Experts of a small language model.
Size: 8 layers, width 128, vocabulary 8751.
Below are experts of layer 2 (counted from 0) of a mixture-of-experts language model. Rows are named router (the router's row for the expert), gate (a neuron's input weights, with its number), up (a neuron's input weights, with its number), down (a neuron's output weights, with its number) and show model dimensions 64-127. Each number is 50 + 12 x the weight over its row's rms, rounded and kept within 0 to 99.
After each expert's rows: "comes after" lists some tokens at least twice as common just before its tokens as in all text. This comes from a sample of Wikipedia text that the model never trained on. Tokens count by the router's weight.

# expert 49
router:21 44 59 72 39 55 58 46 50 44 46 73 47 44 48 70 41 42 38 45 78 60 57 32 60 32 48 60 61 54 47 36 53 66 79 57 41 46 49 48 65 55 61 51 55 60 64 43 62 49 27 48 46 50 55 56 41 52 76 49 72 53 43 45
gate0:61 58 46 57 64 53 45 39 38 50 43 54 53 41 79 28 75 55 40 42 37 55 39 57 63 67 39 41 39 35 46 45 54 37 44 70 65 64 62 44 42 42 50 66 65 50 28 37 58 49 65 59 61 55 43 46 47 45 35 58 47 68 55 46
up0:69 29 43 32 36 63 57 68 61 66 38 58 51 50 48 44 38 46 74 38 48 60 44 58 54 60 26 49 46 38 29 57 67 44 57 55 33 65 89 64 65 37 68 63 49 51 72 48 47 53 58 42 35 35 47 61 52 79 48 40 47 52 61 50
down0:53 38 56 53 32 53 50 55 38 26 44 49 56 47 53 53 60 32 59 46 61 48 74 50 45 48 35 38 64 42 47 36 63 47 33 46 40 27 67 55 57 41 38 56 56 75 53 46 58 48 42 46 57 69 38 72 48 38 35 40 40 25 77 43
gate1:58 60 49 21 51 64 47 50 58 67 32 61 54 64 71 57 36 79 51 44 30 44 39 46 59 57 50 32 39 39 41 44 53 57 55 57 62 45 74 41 44 54 56 60 51 62 58 60 39 53 43 48 55 45 33 50 68 69 39 45 36 55 43 57
up1:55 38 67 63 45 63 53 45 54 50 39 26 58 56 57 50 45 63 64 34 33 40 59 53 68 49 42 42 40 50 35 59 45 71 44 54 69 49 63 32 41 39 38 45 58 44 48 48 54 36 40 63 35 43 38 68 50 67 35 39 54 26 62 48
down1:37 40 66 73 14 49 49 64 62 46 42 51 68 43 54 49 46 70 73 26 46 60 64 41 49 44 40 45 41 45 44 55 52 19 53 38 44 42 57 44 68 59 67 32 58 52 30 55 60 44 56 53 31 49 42 43 43 63 38 34 56 55 61 47
gate2:50 36 54 43 50 47 52 44 64 68 36 28 29 44 50 52 48 78 41 53 53 46 37 74 25 62 43 49 63 49 45 42 54 32 49 54 34 58 46 58 58 47 45 72 57 46 47 44 34 45 43 80 32 49 60 59 52 63 44 85 56 57 36 45
up2:24 40 63 59 27 52 41 73 55 40 60 35 66 21 47 47 63 75 37 62 34 42 47 52 27 47 57 42 44 45 57 64 45 46 37 61 48 54 29 34 43 78 55 53 66 50 57 41 53 77 55 61 47 60 37 41 60 49 47 46 42 61 52 40
down2:40 43 52 69 30 39 60 50 46 71 70 42 37 39 25 58 41 59 38 63 61 51 38 29 35 55 59 74 37 65 56 59 39 41 53 57 31 38 69 38 29 58 38 32 54 45 52 52 49 77 51 44 41 53 46 62 63 47 48 66 38 42 31 41
gate3:59 45 16 49 64 37 37 46 47 38 45 54 37 60 57 52 55 58 28 46 42 59 53 48 83 55 48 48 56 36 37 37 34 37 46 34 43 48 70 53 46 50 57 40 47 62 34 49 41 55 54 56 57 44 60 34 30 64 46 44 36 46 45 50
up3:57 58 75 46 47 57 48 48 46 40 50 50 34 65 42 57 50 65 61 34 36 40 46 40 48 50 68 49 65 56 37 54 59 31 63 25 67 48 38 53 42 65 61 38 60 46 53 43 54 72 65 31 45 29 53 37 33 45 55 55 38 39 34 41
down3:47 71 51 56 44 49 53 69 54 34 54 57 38 48 56 48 37 62 44 51 43 21 41 42 37 43 48 33 44 64 47 49 68 57 45 70 69 61 54 38 52 66 51 50 22 49 33 52 50 66 16 53 38 35 50 51 45 60 47 39 61 71 30 45
gate4:45 45 67 42 68 19 37 47 55 33 40 41 50 34 56 21 61 49 42 55 51 27 54 46 36 47 44 40 16 36 45 65 49 46 49 40 57 74 68 59 58 20 42 57 54 58 37 59 64 45 44 40 54 51 43 48 34 49 33 51 49 44 66 59
up4:58 23 70 38 45 58 46 58 54 40 60 56 36 75 64 50 38 55 35 61 34 52 44 74 37 63 56 58 60 35 32 30 64 51 45 43 49 52 73 56 49 55 52 51 69 44 42 51 48 43 53 63 55 36 56 52 87 57 65 42 53 48 52 45
down4:53 51 49 46 56 44 32 34 38 32 68 69 54 44 63 52 64 28 41 32 47 34 37 42 16 64 56 50 41 57 45 39 39 35 60 54 48 55 53 33 62 37 56 49 76 50 61 45 48 34 72 50 42 45 60 38 65 47 66 37 51 51 45 58
comes after: "–", ".", "1", "2", "3", "0"

# expert 35
router:35 32 38 64 42 39 26 62 37 59 58 70 44 55 40 61 31 51 55 48 57 51 57 37 47 62 31 59 56 62 75 40 51 64 70 44 43 40 45 45 64 54 35 61 72 49 69 37 51 28 54 62 41 69 49 56 44 66 66 34 67 67 52 31
gate0:41 55 56 47 46 35 40 55 55 44 32 40 52 34 40 67 49 47 61 62 40 52 45 54 69 47 51 59 39 39 32 34 29 50 45 30 59 23 69 52 35 63 37 46 58 67 42 54 47 40 55 66 65 58 38 71 28 74 64 60 46 44 70 64
up0:62 46 56 49 41 42 62 34 63 50 41 36 66 62 61 81 24 46 41 38 42 41 49 59 39 38 38 56 35 44 54 61 47 59 43 58 63 66 44 47 38 50 55 44 41 46 64 41 40 61 41 43 36 65 59 56 68 51 44 49 36 53 57 64
down0:37 43 58 56 52 59 56 59 40 46 46 33 54 62 56 66 50 17 61 53 53 60 61 47 47 61 31 56 30 59 44 46 59 53 34 53 62 70 62 63 51 55 58 50 75 34 57 67 43 68 40 51 58 35 50 61 37 49 61 58 09 47 49 59
gate1:37 49 24 59 54 69 46 48 37 59 46 47 45 50 70 65 41 56 56 66 68 69 42 49 53 56 47 39 65 50 58 46 31 35 46 41 49 44 46 51 68 40 54 66 71 50 49 33 48 49 54 50 36 34 33 44 57 50 58 49 45 45 55 65
up1:48 49 55 39 63 66 44 73 71 66 49 45 40 33 53 72 42 57 62 78 59 51 56 41 64 40 58 62 42 69 53 43 47 60 50 50 67 41 64 56 49 26 51 48 46 53 65 71 51 18 63 50 59 25 55 58 41 61 35 63 52 44 45 49
down1:18 48 33 40 40 40 51 39 33 60 38 53 54 48 67 34 67 29 37 68 57 20 50 41 48 28 48 66 63 67 53 55 29 33 40 58 25 61 38 43 43 77 46 53 48 41 40 67 64 43 68 55 63 38 52 48 41 29 52 39 56 56 42 51
gate2:42 48 57 59 28 59 46 43 46 64 58 58 57 45 65 26 57 48 50 43 41 47 49 48 56 58 59 43 36 46 40 48 52 56 60 47 60 47 65 38 47 64 36 36 59 51 48 39 59 42 58 54 40 57 52 52 43 50 33 29 64 51 49 30
up2:44 33 46 44 46 44 41 57 60 48 65 71 47 54 38 31 50 44 41 40 52 61 35 51 51 42 66 48 31 44 36 69 71 24 51 47 39 40 56 57 42 59 45 32 45 39 49 52 59 48 48 55 49 70 60 40 47 58 47 35 61 27 60 43
down2:67 60 47 64 56 56 49 47 48 52 38 29 43 53 49 29 54 60 28 74 61 47 52 59 34 39 51 31 54 32 34 36 49 47 60 44 52 52 69 44 50 47 53 33 42 67 34 45 50 43 56 76 43 59 58 46 51 54 59 44 51 48 33 60
gate3:46 51 45 46 82 67 26 52 28 70 53 47 37 48 42 33 56 54 69 49 56 45 46 26 52 49 52 62 58 44 57 48 56 64 53 52 61 55 50 48 26 43 52 53 43 33 52 45 66 54 55 75 69 59 75 65 67 37 68 45 24 58 56 40
up3:24 41 43 45 71 63 42 56 40 67 51 62 54 48 49 63 48 64 61 55 51 33 65 49 43 53 45 65 45 61 53 43 63 40 40 34 48 42 50 39 51 63 32 48 72 57 55 68 21 73 65 53 41 59 43 52 60 49 57 50 45 60 56 62
down3:70 54 44 51 40 61 64 48 53 44 51 36 62 62 44 41 42 59 44 58 30 50 69 78 50 68 21 54 72 53 44 64 42 64 81 49 46 69 45 38 47 58 48 59 52 29 42 48 53 39 37 24 36 34 40 62 57 60 57 35 50 46 47 40
gate4:45 53 50 34 35 68 27 45 59 43 43 19 44 46 70 77 55 55 67 36 45 44 42 55 34 64 44 52 23 49 63 47 48 57 67 61 28 47 54 57 44 50 44 43 68 40 43 55 50 45 49 47 49 17 68 40 30 62 30 60 41 53 47 48
up4:55 61 61 50 38 78 61 35 78 49 53 44 54 44 37 41 50 67 54 55 63 41 54 55 45 52 71 62 48 51 70 50 51 58 42 41 62 44 59 43 69 51 36 59 47 57 40 52 69 59 39 36 57 54 49 35 50 50 75 44 59 54 46 57
down4:58 52 59 73 42 47 43 59 47 39 40 50 56 54 56 39 64 28 33 47 29 47 46 58 40 51 59 51 52 36 50 37 36 68 47 38 44 38 57 54 58 65 50 32 69 51 40 41 39 26 27 36 48 68 44 44 50 54 34 69 54 32 32 39
comes after: " ", "201", "200", "202", "–", " ("

# expert 32
router:22 45 60 70 39 53 57 48 46 43 48 78 47 45 45 70 38 41 41 42 79 61 59 30 62 33 51 57 57 54 49 35 55 67 77 52 37 49 53 48 66 52 60 47 58 63 64 40 63 50 27 53 45 51 54 57 41 53 77 43 71 55 41 46
gate0:69 58 64 63 41 47 52 37 62 62 50 44 59 66 36 41 42 32 28 67 11 41 65 65 43 38 50 55 52 64 47 65 46 65 51 54 45 58 59 48 47 48 48 71 46 61 57 48 38 38 59 69 55 58 52 45 63 60 57 59 71 51 40 57
up0:41 42 29 32 49 71 53 56 56 56 51 59 53 37 52 46 43 53 47 52 49 43 53 56 33 68 48 51 78 48 66 41 50 39 53 42 51 48 70 35 58 67 48 45 60 57 58 59 58 55 48 55 48 61 28 66 50 72 52 41 72 61 38 61
down0:50 51 47 65 43 48 39 50 18 48 56 40 34 50 51 45 40 68 28 48 37 54 57 79 41 54 35 30 78 60 57 60 49 53 70 53 50 33 58 50 61 36 46 46 48 54 70 34 33 54 51 50 27 44 46 45 69 76 34 51 59 69 54 35
gate1:82 64 61 57 51 41 55 59 63 48 48 65 35 40 71 32 49 48 38 59 36 56 47 56 39 35 61 55 48 29 43 43 50 52 43 39 65 69 49 77 61 26 54 68 69 43 56 47 57 49 47 45 82 43 55 48 64 57 36 54 52 50 56 67
up1:52 27 78 38 46 62 69 38 32 35 62 60 53 60 70 39 57 39 60 37 47 25 61 46 33 48 53 51 47 56 53 45 50 33 46 57 27 66 63 51 62 46 51 56 46 63 66 25 40 39 64 72 51 60 45 61 55 55 32 50 69 32 31 41
down1:66 35 37 46 35 57 37 32 29 61 53 67 34 34 50 32 63 28 49 58 45 30 42 69 54 49 42 64 62 62 58 31 31 40 33 46 42 64 33 30 41 49 55 40 35 60 64 44 57 44 61 57 58 57 51 40 60 48 53 54 47 40 55 63
gate2:49 35 53 38 67 45 63 72 52 63 41 31 38 59 54 26 48 53 49 52 31 44 33 62 60 66 49 45 36 42 41 39 38 37 50 50 37 53 46 66 45 61 60 47 46 67 55 60 34 67 35 54 50 37 42 30 18 60 38 40 37 43 57 66
up2:39 44 42 51 58 50 53 52 35 59 42 53 67 44 45 45 44 83 65 72 39 56 53 38 60 58 65 39 53 63 81 67 55 44 57 36 48 49 51 30 47 81 46 48 45 48 42 56 40 82 32 36 53 41 46 41 40 39 45 52 46 38 36 62
down2:39 37 20 48 39 58 52 30 29 54 42 56 36 64 48 53 47 57 38 59 53 41 59 35 68 63 54 55 55 62 52 45 50 46 50 60 54 62 43 40 57 58 56 43 43 57 45 46 63 43 38 16 22 73 58 60 53 44 56 56 27 52 42 53
gate3:79 45 37 22 72 20 51 54 21 82 46 43 45 52 51 47 46 56 63 50 40 41 59 66 52 56 59 61 66 40 55 47 44 58 50 51 46 38 34 53 28 51 46 70 56 40 59 43 48 40 47 64 49 46 29 37 59 34 31 51 45 70 45 66
up3:43 76 53 48 46 31 48 68 45 58 44 57 45 62 79 59 43 62 41 60 48 39 40 39 54 49 42 50 76 44 57 55 63 28 54 54 77 48 32 63 28 44 68 56 40 43 61 57 48 71 49 48 34 64 32 41 38 44 61 50 40 34 66 59
down3:37 60 54 54 57 35 59 38 46 62 44 44 56 57 46 62 39 46 69 60 53 57 43 38 68 32 61 53 38 39 52 31 44 47 36 50 73 58 33 54 46 33 42 45 55 63 62 38 39 66 50 39 44 54 36 53 26 61 50 44 28 55 44 63
gate4:61 65 46 55 61 46 56 55 33 50 46 55 57 51 53 31 66 69 50 62 47 51 46 64 56 87 44 41 60 45 59 65 19 43 50 30 33 40 75 51 35 53 46 50 49 56 30 51 57 64 46 55 41 22 44 50 59 53 32 45 38 46 49 35
up4:58 43 44 71 37 53 49 48 53 34 49 79 36 63 34 67 72 48 66 39 35 52 52 43 49 56 52 54 51 65 37 53 49 48 41 55 67 65 55 59 58 56 39 47 53 59 60 61 42 35 60 49 61 58 51 49 56 73 22 60 62 57 45 52
down4:44 64 36 60 43 58 50 52 67 45 53 51 40 35 52 56 62 41 38 32 31 64 25 46 40 46 38 56 52 43 39 41 54 66 43 51 56 32 39 46 64 48 34 46 53 39 77 47 39 37 49 52 54 45 63 37 59 45 32 47 53 48 45 48
comes after: " |", " ", ":", ",", "-", ";"

# expert 58
router:20 47 57 72 37 54 60 48 48 44 47 77 49 45 46 71 39 43 40 43 77 61 58 31 61 32 49 58 56 56 48 34 52 68 77 55 37 46 50 48 66 53 60 49 59 62 62 42 63 49 29 50 45 50 53 59 40 54 77 45 71 54 41 47
gate0:56 55 39 57 57 42 26 60 66 58 36 31 49 59 52 43 60 61 48 53 61 41 48 44 36 57 52 45 47 56 60 62 59 34 60 44 30 43 42 40 48 54 47 65 55 57 38 43 51 48 47 63 38 31 17 29 56 24 35 48 87 17 52 61
up0:55 72 53 70 48 34 50 59 64 61 42 52 83 63 50 37 24 42 53 40 38 49 44 62 55 48 28 40 46 36 38 31 49 42 66 50 71 57 66 59 55 45 64 61 83 64 41 40 39 52 42 59 45 63 67 51 48 44 69 52 73 61 53 56
down0:50 59 64 47 54 55 24 43 68 42 54 38 58 65 55 37 53 49 70 54 46 67 37 49 97 73 47 21 36 24 43 64 63 40 43 30 59 65 61 47 55 51 44 48 51 57 53 53 57 50 52 51 53 47 39 55 62 45 39 68 55 45 56 38
gate1:56 43 56 47 76 44 36 70 37 41 50 49 37 59 67 36 43 72 45 47 48 33 71 59 65 51 55 51 43 32 41 48 50 49 51 43 51 37 47 55 52 54 48 59 52 77 50 37 42 61 62 50 38 50 56 62 67 37 29 23 24 53 42 51
up1:43 43 68 61 80 36 51 46 49 33 37 53 55 35 31 57 43 58 63 25 44 46 61 33 50 39 50 52 46 58 38 37 65 49 47 18 41 51 58 51 69 63 37 83 50 44 48 48 67 46 50 48 50 72 67 40 57 55 51 60 64 44 56 34
down1:61 45 44 62 55 55 56 51 42 38 31 43 23 55 32 64 44 18 51 52 64 51 70 39 53 57 30 61 58 49 38 53 37 47 53 45 50 36 80 74 51 52 55 55 61 38 63 47 38 74 24 59 63 43 66 37 45 52 56 43 56 58 59 46
gate2:58 49 40 42 75 40 34 67 50 48 36 46 45 50 64 48 40 40 48 45 53 55 62 53 49 51 59 56 55 41 58 55 65 42 67 52 65 54 65 41 40 42 42 52 60 60 35 59 43 67 66 46 40 47 36 74 55 45 57 51 49 65 29 65
up2:46 51 24 55 39 31 43 54 35 54 51 80 65 34 63 41 48 50 49 54 34 51 49 44 46 58 56 55 44 50 44 35 23 74 75 51 42 49 51 42 60 67 46 46 31 45 45 51 47 46 62 53 70 62 45 48 37 55 63 61 35 55 45 36
down2:37 47 38 40 84 57 53 48 34 62 61 92 58 44 41 39 54 61 45 61 34 36 67 70 56 33 64 39 60 62 61 35 61 71 58 44 44 61 54 47 54 57 45 33 40 63 57 49 52 60 40 52 42 43 57 61 64 54 50 47 74 56 39 50
gate3:51 43 47 48 65 46 39 60 49 53 33 32 43 63 50 24 43 47 38 50 38 29 38 70 65 62 38 58 51 54 42 44 33 47 60 38 55 50 51 53 64 55 54 49 67 54 37 66 53 48 58 20 72 62 45 65 59 66 45 41 36 57 66 34
up3:62 38 48 52 57 45 42 55 38 50 50 70 57 53 55 54 49 57 41 60 50 51 75 45 39 47 38 47 57 38 58 54 72 54 45 48 42 56 30 49 35 40 44 50 40 62 51 64 34 56 73 70 65 66 38 63 60 34 30 58 29 54 60 46
down3:72 45 62 66 32 54 42 44 45 42 30 51 30 52 41 45 60 32 66 77 58 47 70 44 48 46 46 51 59 48 39 37 50 56 61 57 69 41 52 64 39 38 53 49 47 41 70 47 27 28 73 50 49 56 46 49 59 45 36 61 54 58 52 56
gate4:54 45 44 54 60 42 54 58 48 48 50 26 70 38 48 50 48 44 44 35 50 33 69 54 52 59 65 46 59 17 61 77 42 41 46 47 60 38 67 65 73 51 41 40 73 56 58 62 25 43 58 35 68 57 56 68 39 37 46 43 55 64 69 65
up4:36 33 68 53 62 24 48 55 41 61 37 48 63 49 58 33 54 65 54 25 52 61 52 22 38 50 39 50 55 66 55 83 56 23 58 34 36 37 75 59 38 39 42 36 53 46 55 52 54 56 37 79 46 57 36 47 50 37 46 49 58 55 69 62
down4:49 86 55 53 66 37 37 60 46 62 51 32 51 45 66 51 50 56 62 62 47 74 54 47 48 57 65 57 35 53 51 30 47 50 56 46 39 41 68 70 55 34 55 53 39 65 51 51 60 34 57 50 31 43 40 49 51 69 36 32 39 44 70 47
comes after: " ", ".\n\n", " of", " (", "\n\n", ":"

# expert 51
router:23 46 60 70 39 54 60 47 50 45 45 78 48 44 49 70 37 43 40 42 79 58 57 33 64 33 48 58 58 54 47 34 52 64 77 55 37 47 51 47 65 54 60 47 57 63 65 42 63 52 31 51 46 51 53 60 42 51 76 44 75 50 43 44
gate0:73 46 37 44 64 27 35 60 44 42 59 52 46 60 60 45 67 31 65 40 36 34 58 79 43 65 44 53 64 37 46 48 27 57 43 60 31 53 61 51 44 47 38 51 33 55 54 40 56 54 63 61 45 53 44 40 65 41 68 37 70 34 32 48
up0:52 65 57 38 53 41 62 50 35 59 81 45 49 39 66 44 56 41 57 44 46 74 64 45 74 66 54 36 53 49 56 60 45 69 62 62 43 48 46 63 49 44 41 43 50 47 32 44 43 53 60 42 43 49 62 38 75 34 56 36 63 29 25 52
down0:61 51 29 58 61 60 48 20 46 44 41 39 63 39 65 50 41 58 40 47 37 65 36 58 53 31 51 52 45 44 53 48 55 57 57 56 56 27 28 46 48 50 51 33 62 56 33 54 52 37 43 31 43 70 44 56 63 14 37 46 32 56 33 50
gate1:65 41 58 48 34 53 33 58 57 56 53 72 67 50 26 39 62 60 53 56 45 44 33 68 55 63 35 55 35 31 49 55 37 44 64 42 63 64 60 71 55 58 65 52 54 51 47 67 77 60 41 51 71 68 32 35 63 31 49 50 58 44 44 56
up1:52 38 40 50 30 38 27 40 24 55 50 81 62 30 29 45 50 61 52 60 39 61 48 52 50 54 35 45 42 52 49 49 50 64 24 70 52 48 29 42 57 60 38 42 30 76 45 37 39 48 41 55 39 53 59 41 66 56 58 48 40 50 58 42
down1:56 50 42 48 35 37 62 32 50 60 49 62 45 50 47 52 61 70 54 50 55 21 37 51 36 68 19 49 49 46 59 54 59 44 31 44 56 42 49 64 42 39 42 52 58 71 16 24 65 46 53 44 45 58 39 66 38 57 56 83 54 44 60 56
gate2:55 37 67 54 56 52 40 40 75 49 64 29 48 47 66 19 33 40 55 38 32 63 39 54 56 26 70 56 37 45 43 27 59 53 48 45 60 41 40 45 33 51 39 53 44 41 56 44 34 66 63 44 53 56 48 68 57 42 21 51 37 62 52 32
up2:60 51 44 47 49 65 33 52 33 42 46 47 45 62 40 56 39 28 50 56 55 40 35 43 50 67 62 42 50 36 44 53 48 54 65 57 43 45 53 48 58 60 47 37 38 71 42 53 34 46 45 70 44 50 36 56 37 78 42 49 53 58 56 67
down2:42 22 51 67 56 60 53 49 56 29 62 38 63 63 62 65 54 51 39 35 71 41 62 61 55 64 55 45 51 34 68 50 54 55 64 27 60 47 72 84 56 57 49 24 38 59 55 48 46 51 54 51 70 33 57 68 40 38 40 60 51 64 68 72
gate3:59 42 35 48 55 55 54 65 52 68 66 44 27 41 48 48 35 46 67 54 29 52 42 58 49 51 48 28 58 44 67 69 24 25 47 43 61 30 57 65 52 62 45 52 48 48 56 50 44 60 64 50 59 57 48 56 58 49 57 55 72 32 41 55
up3:61 54 37 39 68 67 43 77 53 51 45 53 48 43 63 61 53 66 59 48 50 53 44 44 58 65 55 62 39 29 46 47 58 70 57 41 69 54 49 42 60 35 75 24 54 46 39 58 35 42 47 63 50 26 49 61 54 47 81 40 51 35 65 67
down3:31 35 47 37 55 50 59 51 52 54 36 67 49 65 66 46 29 47 63 58 32 44 74 73 46 50 53 50 51 64 38 63 57 23 63 40 37 52 57 45 41 41 62 35 49 58 42 57 56 56 54 46 34 47 70 71 63 64 49 46 44 51 52 53
gate4:82 27 49 59 60 47 65 38 41 65 46 41 29 36 60 38 44 38 48 40 48 63 74 48 72 43 42 32 43 26 56 62 42 56 55 51 52 39 54 35 38 53 63 44 71 28 82 34 30 55 65 34 49 54 47 41 60 60 28 56 45 34 45 42
up4:25 49 51 40 66 73 41 37 67 56 48 44 56 49 48 54 67 51 64 42 47 49 59 21 34 69 63 68 48 49 57 43 42 26 23 57 45 32 51 53 40 35 32 66 51 56 62 69 33 37 50 50 71 76 52 42 71 37 56 43 37 69 53 57
down4:57 69 42 33 62 39 66 33 89 36 41 59 52 66 33 41 44 59 48 52 42 67 64 41 42 62 71 55 64 61 54 52 49 60 50 41 49 47 68 44 16 35 44 63 50 47 53 30 58 65 56 58 50 60 52 55 71 56 47 40 33 59 52 47
comes after: " ", " |", "0", "1", "2", "3"

# expert 50
router:53 33 48 37 50 57 55 71 49 42 75 53 63 50 60 51 67 46 47 42 20 61 57 53 63 39 60 76 70 66 51 55 34 58 62 47 77 25 59 57 35 63 33 28 48 52 63 53 55 51 45 43 57 61 55 50 39 67 43 67 51 61 64 43
gate0:66 51 62 40 68 41 56 38 52 51 61 49 41 41 47 45 48 24 62 45 24 70 42 47 71 61 45 36 45 44 54 57 41 39 57 58 33 50 55 34 54 54 58 37 29 49 57 40 50 53 53 53 45 29 46 54 78 55 45 49 47 45 51 53
up0:78 50 57 58 65 39 56 42 76 45 39 26 42 52 57 44 52 42 54 48 39 54 47 48 58 47 40 54 34 62 40 71 36 45 58 58 57 40 55 55 46 56 55 50 31 76 46 21 66 54 49 30 45 43 52 47 38 41 36 43 69 55 34 41
down0:65 60 47 50 36 44 47 39 50 42 50 34 57 41 52 44 52 62 60 36 54 76 55 55 56 47 53 44 36 52 33 74 43 62 50 64 62 67 54 42 66 67 34 63 53 59 56 54 56 61 38 64 46 42 39 59 52 42 47 64 61 31 21 36
gate1:63 39 54 62 61 59 60 53 45 31 60 36 40 55 49 70 48 52 47 56 48 51 47 38 40 34 52 37 38 43 53 51 48 38 27 54 46 42 48 69 41 62 38 42 50 70 77 40 52 67 40 60 60 56 39 24 46 60 70 66 51 38 51 40
up1:30 42 68 71 43 39 44 46 39 42 37 40 37 61 66 68 49 60 35 55 48 58 54 41 48 61 41 42 47 43 33 29 65 42 28 44 33 53 34 51 52 38 45 57 57 55 41 54 34 39 46 58 38 67 47 80 54 36 38 39 54 40 68 49
down1:67 46 67 61 78 49 52 61 42 57 51 61 42 47 45 56 42 68 55 43 46 57 49 71 33 45 40 45 53 74 45 54 44 42 82 46 35 50 73 47 41 33 52 42 51 40 44 40 62 36 44 58 53 33 65 45 53 49 39 65 59 35 59 56
gate2:60 46 35 42 49 42 36 64 41 39 35 58 47 57 43 23 67 38 25 37 54 48 55 46 35 41 56 65 51 55 55 28 48 44 68 52 81 52 51 58 55 63 27 41 50 68 50 59 54 56 61 50 36 48 50 60 39 51 50 73 39 54 57 32
up2:60 68 48 48 46 41 47 49 34 55 51 52 55 55 49 49 41 35 55 37 35 32 46 72 56 44 71 45 65 63 41 40 51 63 54 76 52 66 51 61 36 53 49 49 62 94 29 60 60 37 46 48 36 49 36 57 36 54 74 27 61 63 59 68
down2:18 47 55 35 41 33 54 74 67 41 53 49 48 59 52 66 49 43 45 59 54 55 47 30 43 69 54 57 64 33 59 64 34 41 38 54 60 26 54 26 62 46 47 59 53 37 48 77 48 55 19 56 66 58 56 41 53 49 54 44 47 58 48 52
gate3:53 42 67 23 31 64 44 53 42 49 58 65 44 50 51 37 28 39 44 60 34 55 54 68 41 25 52 61 47 66 50 40 31 74 50 61 52 59 54 49 46 59 64 47 35 27 26 63 61 57 63 54 44 62 51 42 63 33 58 38 46 38 57 55
up3:28 52 64 56 34 61 57 47 64 40 39 34 45 61 39 36 35 59 64 40 55 35 52 32 59 84 71 48 73 49 57 50 42 42 40 55 46 35 42 54 43 71 41 68 53 29 67 65 32 55 41 38 32 61 58 43 88 57 62 41 43 58 53 55
down3:46 53 77 42 49 51 31 56 45 54 66 53 39 40 37 50 45 46 48 39 29 52 62 60 51 46 37 53 55 31 52 61 54 48 46 52 50 55 60 61 39 41 72 41 39 35 68 55 80 43 67 66 52 47 55 51 43 52 62 46 39 37 52 60
gate4:63 45 53 39 30 72 36 35 47 38 52 45 43 52 51 61 52 37 42 55 40 75 32 47 44 54 45 41 59 30 56 44 35 66 55 41 41 62 48 41 65 42 28 45 62 51 60 45 57 30 57 34 60 25 39 44 43 45 30 60 64 49 43 55
up4:33 62 61 46 37 38 60 48 48 39 55 32 35 42 58 36 54 49 66 37 39 71 47 49 43 25 23 48 55 48 50 45 56 62 31 46 65 50 48 55 54 78 35 40 54 64 52 34 47 50 52 43 62 40 42 37 45 55 48 54 30 57 32 41
down4:43 54 43 45 42 40 50 22 66 40 69 29 29 40 50 47 31 42 47 47 38 37 41 38 63 45 39 49 55 46 45 46 33 60 16 39 59 43 46 37 67 67 47 69 59 66 47 19 58 61 48 56 52 55 31 48 55 41 44 52 51 31 64 59
comes after: " the", " a", " first", " his", " to", " he"